Weights of a small mixture-of-experts language model, trained from scratch on English Wikipedia.
Training: a variant of Adam for the experts, 1430M tokens, 11566 steps.
Below are experts of layer 5 (counted from 0) of a mixture-of-experts language model. Rows are named router (the router's row for the expert) and show model dimensions 224-335. Each number is 500 + 25 x the weight over its row's rms, rounded and kept within 0 to 999. Numbers have three digits each.
After each expert's rows: a language model's description of what the expert responds to; "gets" lists some tokens that make up at least twice as much of what it gets as of all text. This comes from a sample of Wikipedia text that the model never trained on. Tokens count by the router's weight.

# expert 10
router:487509521505487503526517462516482455513523507496492491474494428504505502501518459497524450465525492518497486452492485504503511510470482533491491495515495462539510504513481494522484525487446508483503439522476536508497523547503556476552523522485512516511542487500519538509526483517510501538478524475484514474478484493555495471509532480522
Description: Clause-opening connectives. Words opening a new clause after a comma or period, such as which, that, who, where, there, because, plus semicolons and closing parentheses.
gets: " which", " that", " who", ")", " where", " there"

# expert 32
router:482496512520515542560489543491492534489552503487521510536474473489542510549477516478513510486512523537521516533516504511479471556509466498479492503506501503495461566500465501502496456493449510500493479501524525492524518490537486510527498525498491495515492461495473506491491500494473543468520448486531454542476491478492505463480490490481
Description: Infobox line breaks. Line breaks ending a field in infobox lists like Date of birth or Height, plus degree, minute and second symbols in coordinates.
gets: "\n", "°", "″", "\"", " km", "000"

# expert 3
router:511536533523469517499496460507476530548479440521533473524495520510488454479487500472455505512513481527523515536480500451483455492532497511556460477492447501548486536559471478528544534522548494499523472538528519490543505486516484536521493503507512468474484460522547503465530484464536534495474478473528471533514498494472537501457493525492
Description: Table cell separators. Pipe separators inside Wikipedia tables, especially between score or record cells, plus semicolons and colons in listings like 7–4 | 0–0.
gets: " |", ";", ":", " –", " /", ");"

# expert 59
router:458484526488494490521490483517457492528462483542503507513475459520533510499504505497471497469499494493488477521505482459461517537511495520475480547516508449488519501486519480492471539518507554519471533523494435494468493515549520524489435495467522504503487497515518563532503495479499527522552487462484483499505512437536494496494525495479
Description: Hyphens, brackets, quotes. Opening parentheses, quotes, slashes and hyphens joining word or number parts, such as ISBN 3-7952, co-chair, jazz-flavored, (C-04).
gets: " (", "-", "–", " \"", "/", " "

# expert 2
router:530528493501475515559516451488504488523518494515469470516505459498471529564515510501500499466500502527478481470489509500521527486465544479492476490512515520535540533530477517500494563456501465507490529512544483508465492517506509490503479514512531477507510506533523531517450489482533493472507471497494529480497488503507527469486508498513
Description: Relational prepositions. Prepositions and linking words after a verb, noun or comma, such as with, by, for, to, including, resulted in, dedicate to.
gets: " with", " by", " for", " to", " including", " of"

# expert 29
router:510502473528476539518521535543513499470502507539467484500506511533510505483497510462479482504537533494492517514510513491503497501489486527492529494489532487532489515511514468488492521487524479513530499472459467517497477451507534482458524494486486437488531510523478478486510488488492486518512486512476504491484537495512505537453497498513
Description: Auxiliary and linking verbs. Forms of be, have and modals after a subject pronoun or which, such as was, is, would, can; also not.
gets: " was", " is", " were", " had", " are", " has"

# expert 61
router:471480566497503526491484502491498523480492454459522478456523517496481506502502546509514532511560524450506493499457461499535498510499483488518501471497502448499556520475475507485505538515494477498486509472457489483520535547488495483533493527479454476524529500496513533464485492539487490487515481503503513488544486520509503516467517505506
Description: Numbers in sports tables. Digits, decimal points, abbreviations and position or country codes in sports statistics tables, such as 0, 1, s.t., MF, BRA, ENG.
gets: " 0", " 1", ".", "1", " 2", ")"

# expert 11
router:470487513515462506492487485499467503490533530523538557525467509467499460505499528517435465508469490449472507466481455494531499476481512494488499484479521538439529517508521458496543458488529478475475526505536512493476534512527510496544476504511442530456464477451466495493492483474497469473497543486525498486505515471543517493529507484478
Description: Name-opening capitalized words. Capitalized first words of multiword names and titles, such as United (States), World (War), National, New, Fair (Game).
gets: " United", " World", " U", " New", " National", " All"

# expert 22
router:495483529537527539492526521499499512484488518495496546507463564492459506489509513451489470494475467498488512483450467469512493498502508450492471475479500458522483523480492485485508516502465530479535460524531521506470512527441511508505487492484509524494521484465534483469487499483477505476449485470500490512486492470529507522478465476502
Description: Table cell separators. Pipe characters, list dashes and row numbers in wiki tables of election results, sports rosters and polls, plus infobox labels Born and Died.
gets: "|", " |", "-", " -", " \"", " Born"

# expert 49
router:526510469435499458521515550528471504502483529527501483505515515473510551536510489535528501478524503527515479503471505515521486460509527525480480502522493505512487498511538528476476534490519502507469523456528523484507481532507508497487510496477531486505512539517482488535470468482520474495529451567502501529497489549500514472526511496523
Description: Non-locative prepositions. Prepositions tying a noun or verb to its complement, chiefly of, for, to and on, as in "one of the", "allocated for", "known of".
gets: " of", " on", " for", " to", " at", " in"

# expert 43
router:510530472501482510492487476517517451523500498496524505520488507493493459466489501532491518534514492451462488517464497474507516520531479509564509491503448548515514476525467498523516550479525476463469497514512520538464477512503532485504456512484519539478519509505504487519497517471483529505438495475463487480501504552508521520501517525484
Description: Infobox labels and cells. Colons after infobox or list labels, plus table pipes and dashes ending cells, as in "Prize money leader:", "Home record:", "Defensive coordinator:".
gets: " |", ":", " –", "=", " -", "),"

# expert 26
router:445475472479513520482526496497508484507487491498494484510506544520495520505487505530484523484502485496473514489524501518493526500496500505470505529505501491423504527454503528473492513481519555475533496492503520506500529512516499542514494476524510542526537525447487548470522505510516488520488538500505493500509503551510502528551451524525
Description: The and following nouns. The word the after prepositions in running prose, plus place or category nouns right after it, such as province, town, county, tribe.
gets: " the", " The", "The", "th", " city", "the"

# expert 54
router:534471521479478479517505514510506451457498481513525504476475474503472519513549531540506522534468559497518514526513522466510463516461506476469484484496461496506522527486519475537515487503529508477517493479534547487509495525484531508469474484485523540464482483541500497518501514478516476484506450478525495491479529511465470483493473489471
Description: Pronouns in titles. Pronouns and function words at the start of song, album or book titles in quotes, such as I, You, We, My, and the conjunction and.
gets: " and", " I", " for", " &", "I", " to"

# expert 37
router:471517511499539514547495509486511506503518495488475552521512490510496532448484496495485498497529478476486461528514484501506479510474485538493478526478511488528485491480493485502499555466476509529517508501510528546485489517507498493513499464493498489522520498524518474559473537491523548505474514481527516503525457468461495517483509480483
Description: Markup and list symbols. Opening brackets, dashes, middle dots, spaces and LaTeX symbols that begin list items, table cells or formulas, like "- Legend", "MPC · JPL", "{".
gets: " (", " ", "-", " ·", "|", "("

# expert 41
router:472510505451469505494501479503508486484530492534518496527512478481476481492521511524451466468503512482510471488530477474484495539465481466518529499513453505436532535534490485489496480480518509509469493483516483441535496515561491512515468479452434486495498511506468501497515516468503487536519526496483474496487483461539521480484488537463
Description: Hyphens and name prefixes. Hyphens inside compound names (Tell es-Sultan, Caral-Supe) and short capitalized or lowercase prefixes such as St, K, al, non, c.
gets: "-", " K", " St", " N", " C", " H"

# expert 23
router:506510517487509507533515503517518473511528453481493510524498457482490437486507495503510471539472482466526498555487520507507489498481490465518486506521549477518531493527459457526528539485490467528497528524478551451499515465479472483514467476511509493529492531501510523520495475523464485490456503540469482545497509531522461473473489535522
Description: List separators, taxonomy. Commas, and, semicolons and colons separating list items, especially author-year citations and taxonomy entries, such as Hirase, 1934 or Species:.
gets: ",", " and", " (", ";", " in", " ="

# expert 35
router:556518489462527443533492517519506519454483440497502452525511487481464537471494483520522525530510543573499496484501512520506490479493528486525529504512478480534515516504491551505498512505496523510517508489521470466501518503480498481495504533536533482489533525492477522516457468497549491484477477559466534471493521545516543489554512496494
Description: Prepositions and narrative verbs. Prepositions and particles after verbs in plot text (against, off, from, to), clause openers After/When, plus colons in Genus:/Binomial name: lines.
gets: " to", " that", " with", " against", " out", " about"

# expert 27
router:512544543508480473490502508503509512469531499473515502492516486453457482457506529554439488544478533455514501458507513469518499532474499438506493464489505520406498517531452469504511468498461480514474518536528513490527539484579474512493494514490466486514486546505509561495500485510507423486493544514497456498505472485523482466509506500497
Description: Word-initial capitals. Single capital letters or first letters beginning a name or word, often split off, as in L-aryea, t-acitly, H-aioku, Ng-f3.
gets: " P", " T", " D", " B", " S", " L"

# expert 50
router:506511504527466513495505502459481474453506494455498526517499463472534546538514472453520510496508528513524483514500514547502497482435470541450495498495494490480504502449485518484487476469477447541486538487509532517522487479510510494525545515494504475521468508529519514511471547515533504475545466432501476553525505436491483501497497505495
Description: Paragraph and heading breaks. Line breaks after sentence-final periods that end paragraphs before new sections, and == heading markers like ==College career==.
gets: "\n", "===", "==", "====", " ===", " =="

# expert 18
router:503508550497457489494554511528520458509533526457508518505473493454464506477491480502454492500514556507484507437516584478517491492486497494466522481448538532469460508524494483513491478486494451509513516503509534441504545438532511512500520503520486555479522520510469513469460504518481493488454495567515494505485483497512481499470500540497
Description: Infobox data punctuation. Dashes, colons, digits, pipes and compass letters in infoboxes, coordinates and tables, especially the dash before population "• Total" lines.
gets: "N", "-", "W", "S", "h", "E"

# expert 44
router:502535501509523470506488496489523478501513499490521481504486462469466555511532509505512530512466519469491475486510490533514473517495464481524507496494545490508501499527514483494528524481469492453513525486481549517560489502482505464550474491473528548509538533521515530521552462531461511539482538541486468497517456467495477484515484520490
Description: Infobox field separators. Colons, dashes and pipes separating field names from values in infoboxes, such as Dates:, Right ascension:, Legal status:, plus taxonomy labels.
gets: ":", "-", " |", "born", "–", ";"

# expert 58
router:492468485481509497540492498446542493540544498458516501497517566471475467522469526527516494532510535484480515472475499472481484506478500469536488467467489474469466481534501530491526508519479494506514485495515499496524469477507480527510499484497510514483495507515479492524511513532485503483477519528487520457464478514495525510502452503443
Description: Infobox fields and stats. Field labels and values in sports and science infoboxes and stat tables, such as Current team, Position, loan, Goals, numbers and Phylum.
gets: ")", " 0", " /", "–", "2", "0"

# expert 21
router:494471504492515496506486481505490521521510529488537552464470497484441483510494527505468524454521478469492504487566493427499482495490502516457484518520546525479468503491517471495541506499478473474493540518479556497512505503478468480498459502498469504527492506518501488508459475506492531470503518465477471514488519483496518524486532486482
Description: Table nouns, headings. Nouns and word pieces in table cells and lists, plus section heading marks and thousands commas, as in 14 car, art pop, 171,045.
gets: "===", ",", "==", " m", " \"", " water"

# expert 4
router:530512500531483499485504534521513484493513540509497478515492535511472542504535514480513482530484494467462496545502499527519497484504488467455513524452508490535512512524536467513525528509522505512540501463468502517530489481493506447493518484464470469490489524534475485520516468475463508513512462472476524480506507482501522540473496492494
Description: Copulas and auxiliaries. Forms of be and other auxiliaries in running prose, often after it or which, such as was, is, been, being, became, also.
gets: " was", " is", " were", " be", " are", " been"

# expert 55
router:529447518529522491521471519508461476522477491492455508530519487469482498450489458473526479497500461517532461477475501501554483491506478516514476546506492467522473482542515492483490508499442467515493495467513521481459483505483512472489510499482554478534525532519492522549472478501473504534515436511459483480489474536486477512488511470523
Description: Place and time prepositions. Prepositions introducing places or dates, chiefly in, from, since and across, as in "migrated from Ghana", "In June 2007", "census in 2011".
gets: " in", " from", " In", ",", " of", "In"

# expert 12
router:479537508536513528482475502505498530487488498491535512485537536483506504509513492476453466506495479474467537513440523527528477453525474490490499472563488506506469486458550507518467487520476513490516484482545518519529473501494497496483505470506450493524428488474490505535472465516530516495528489497494528494496528447529514522490470458531
Description: Quantity and time nouns. Quantifiers and counting nouns in sports and statistical prose, such as all, both, several, half, season, point, million, and sentence-initial However.
gets: " all", " season", " year", " both", " two", "000"

# expert 38
router:490503511540466500515516462515520532504494500483503490480500570489505526447503472527523517475508504512466532493502475473516455518484462465540494500540525476502466529517463485508498519494486496514533482491492490472536489514505485526522507476543513476474518485509485518469462462483470480463546543506504513477478468515540526507467495499513
Description: Numeric table cells. Pipes and digits inside numeric sports league and statistics tables, as in win-draw-loss columns, decimals and scores like 1–1.
gets: " |", " 0", " ", "0", "1", "2"

# expert 7
router:521516539486525497475486497501523460512500527510488472486482541532483513489477465555518490507507475485470476551496544480490543484435545531482507530466498529525476491503464501525490549492457519528506517504455518465515534499466483515462530508500477526491492571470520537503482503481488489513505492566479516501522498465475533459496464543503
Description: Clause-joining punctuation and conjunctions. Commas, periods, and conjunctions ending or joining clauses, such as but, although, while, and, or, and the comma after an opening phrase.
gets: ",", " and", ".", " but", ";", " while"

# expert 40
router:457481475540479521522519450505473552515500504463521531510528507507533482476472527472510507484466530475499514499511535480503480547485479520510508488507484482528494505505478518484504450496511467518474476525505513567518496486489547503515445486463479477460490488490546514522487477544487540513520524490495508471535488570510507542469460499538
Description: Indefinite article. The article a or an before a noun phrase in prose, as in a second time, a field, a special election, plus received and awarded.
gets: " a", " an", " A", "A", " 1", " "

# expert 16
router:493513504489515498493483505467556449537525521478482536497538494488541454491456484468540517521463448512499532525476519469499479509509474541532512481475465458462516501514474497512483506506498483521499480485492491505516508495550491521485532462507474526494505526527483465543508512522458512518457518519509514530472459535515460531509536478523
Description: Titles and descriptor nouns. Nouns and symbols closing headings or short descriptions, such as = after article titles, sea snail, footballer, politician, ornithologist, plus years and closing parentheses.
gets: ")", " =", "\"", " century", " JPL", " player"

# expert 48
router:474501488490474499539479510533465524486489508530496501516505497501555473476507505455483473486471455509503482495537504499535520507492475482457538512534515506482513479463478518496534528535486509489465478526491486529462475491496507481498480477454462522491438502491493543490522497536510538479488499449541467498507525471502502511528531529474
Description: Possessives and modifiers. Possessive 's and possessive pronouns his, their, its, plus adjectives before nouns, such as public, national, local, major.
gets: "'s", " his", " their", " its", " her", "'"

# expert 15
router:510483494513484525519498523471529549476483491491490480483518523469466508486483527495515484455494488507530475476500516517523490480520474467535491501537496473448555496489497506508512514520516473474510518498461433452523563487489502466500476486497507489525539481487441514514485495512487485490504481542485501509476534493502469496476522458525
Description: Numbers in data. Digits in coordinates, addresses, dates and infobox values, plus degree and minute symbols, as in 42°31′, West 49th, 1476–1495.
gets: "′", " 2", " 3", " 4", " 1", " 6"

# expert 53
router:547515524547472550477542452526457483539490477470512444498492510540518488523539523504510521526519463524525501551482467479518528505531470488508492485489508491538497525538466472525486497496471500500474478547510503487455485484520488507481479454504556532505488472503485446493497466527528523539482519477474454506494505521465488504495491528553
Description: Table cell pipes. Pipe separators and divider rows in wiki tables, especially between numeric cells in sports standings and election results.
gets: " |", ";", " —;", " 0", "|---|---|---|---|---|---|", "};"

# expert 56
router:469484472502533498480505488471511542547493498532500501491495520520463480519491501480450481514476512486516521475457499511469509514503477470509519466478494509522475559537533538486548547482551520456516538515523465493501477492506479534538491482452506513495505519516510506509511467457489510489454499491519463513496495495506497476496475520481
Description: Infobox field starts. Leading dashes and field names opening infobox lines, such as Genus, Born, Died, Website, Coordinates, Champions, plus table pipes and Preceded by.
gets: "-", " |", "|", " Born", " Country", " Coordinates"

# expert 8
router:527511504492519499524491491517536526491497510525468468548511490518475511494457534478475540484471511494501518478509479492528548524504483518506544524497552510511505528454505456492485479493525477478534497506502498472479539503477510474498515524528510524524516497481524471464477471488531491473473499512558489508508478534485502515520474499495
Description: Odd fragments, table blanks. Mixed bag: blank cells in election tables, mid-word pieces of names such as Wilstermann, and verbs like married, met, according.
gets: " ", "ed", "st", "en", " married", "el"

# expert 63
router:526489518514487532515501483549470446513477512497485487476565454546448537503528507497515467550513510514464491577505513547504517500497511488485475506447478525537517497518489452516516563496519476541504490465456508504542519497462513513467491506488516491512490519515475502537480467507500477492503456493514507481496519519493524467491498521507
Description: Conjunctions and auxiliaries. Function words linking clauses, mainly and and to, plus or, has, had, would, can and not, as in needed to.
gets: " and", " to", " or", " had", " not", " has"

# expert 24
router:505553484503536497498537507539479506517558561491482488472516487435492544493528459489492520505484473475488461490457458524516500470483476482497548555512512468526507494490516515482518537504484516510511475463531477529529485510495547504541494455518498465501483502525455483527486500505539478529492491506504509469472464498481476497508500511519
Description: Temporal prepositions, conjunctions. Prepositions and conjunctions of time and relation, such as after, during, until, when, before, and "with" in census household sentences.
gets: " after", " during", " until", " on", " when", " of"

# expert 33
router:470517480491531520541491441484532472518460518469471526514479495534544509476502465532479494478509505492488519516521537474521473513526492520522538517474480511514511535535432528527496488480484508530522484515501472534531494491595503486498534479475504510513532530516484486532483533480441508496447489472501494487469524542511479524476504494482
Description: Definitional verbs, row breaks. Was, is or located in opening definitional sentences like "(1550–1605) was a", plus line breaks ending table rows and He/She openers.
gets: "\n", " was", " is", " He", " he", " It"

# expert 34
router:523495482494484510500484497482513482469500508522535498526496503474536464507499470476530532492462556496482526518498507484485483554472455489509476518541503511488500529488501495479487451473490470509502503532508560524535488466499458476538487491490513490544472464529469482503461513497485485512553520459463467501463497502482486498498463509506
Description: Line breaks. Newline tokens, especially blank lines after headings, title lines and list items, plus web words such as Website, www, UTC, post.
gets: "\n", " UTC", "\n ", " Website", " www", " post"

# expert 28
router:485520524499513464532499515493498519505497539516531466511492464456525543482530559515490445468506534469476520463514501496516489496471502488494458478496497519502510518540537470497492490464538489489467546530521515476509510520581491507545478511494463506484495514514464534508499490525512473470522484513494478533498503477531477452503483440491
Description: Prepositions and Romance particles. Function words such as by, of, that, because, so, Romance name particles de, d', Los, and prefixes like dis- and der-.
gets: " by", " that", " of", " de", " d", " because"

# expert 51
router:521488497524527475515509465451485488456509487512476518485519507494510488495520492473535489532468458499515503462481478515523504492488478490526519530510462472486495506528518526500465519547523500467534509419487479503523530515491498477489505480482505487510505488457483497508528514512505503539503511515484509493511511456501457504512504491521
Description: Months, places, commas. Month names and place-name parts like New, North, York, and commas between day and year or city and region.
gets: ",", " New", " May", " October", " January", " March"

# expert 46
router:509499510482494512539486486466544477480508494536503473518489492491539494477525501494546528521511511508511490522496512504552497549492517479552486535505479470515522484508461524472515523499507516491489529521475516509462490500482521500514464487455484487525519495495528539498507520540514520542510440477480505544454502507522453484481552506513
Description: Citation and list punctuation. Periods, colons and commas ending fields in bibliographic citations with publisher, ISBN and pages, plus country codes in sports tables such as USA, GER, FRA.
gets: ".", ":", ")", " USA", ").", " –"

# expert 62
router:481505505498493472497497499442490506471516469534528533452457485512502489520514542469478482495464466491538511446521480563530510537524474524516521471505547488509516456443504438463507502477497499513495524506543535506498501513474495468458480449520518459491502503483482499479491509495500524441515535503517513478510507475520511522477512485495
Description: Table row starts. Pipes opening table header rows after a heading, plus cell values like party names (Republican, Liberal), MPC and two-digit numbers.
gets: "|", " |", " MPC", " 100", " R", " 50"

# expert 39
router:533449514528480486505498502455496518501494494465480522491451519471499463461510511553440502476507491511500545500540503495484507481470525459502483500483552456505485483484459473527491477490533483450469540499507507460563518507502515490467511466472494520495520471486479482511487470535513492514499515509483498508513468491564520474508491453469
Description: Score dashes, first names. Dashes and hyphens inside scores or records in sports tables, such as 25–27 and 23–17, plus given names like William, Chris.
gets: ".", "–", " (", ":", " $", " W"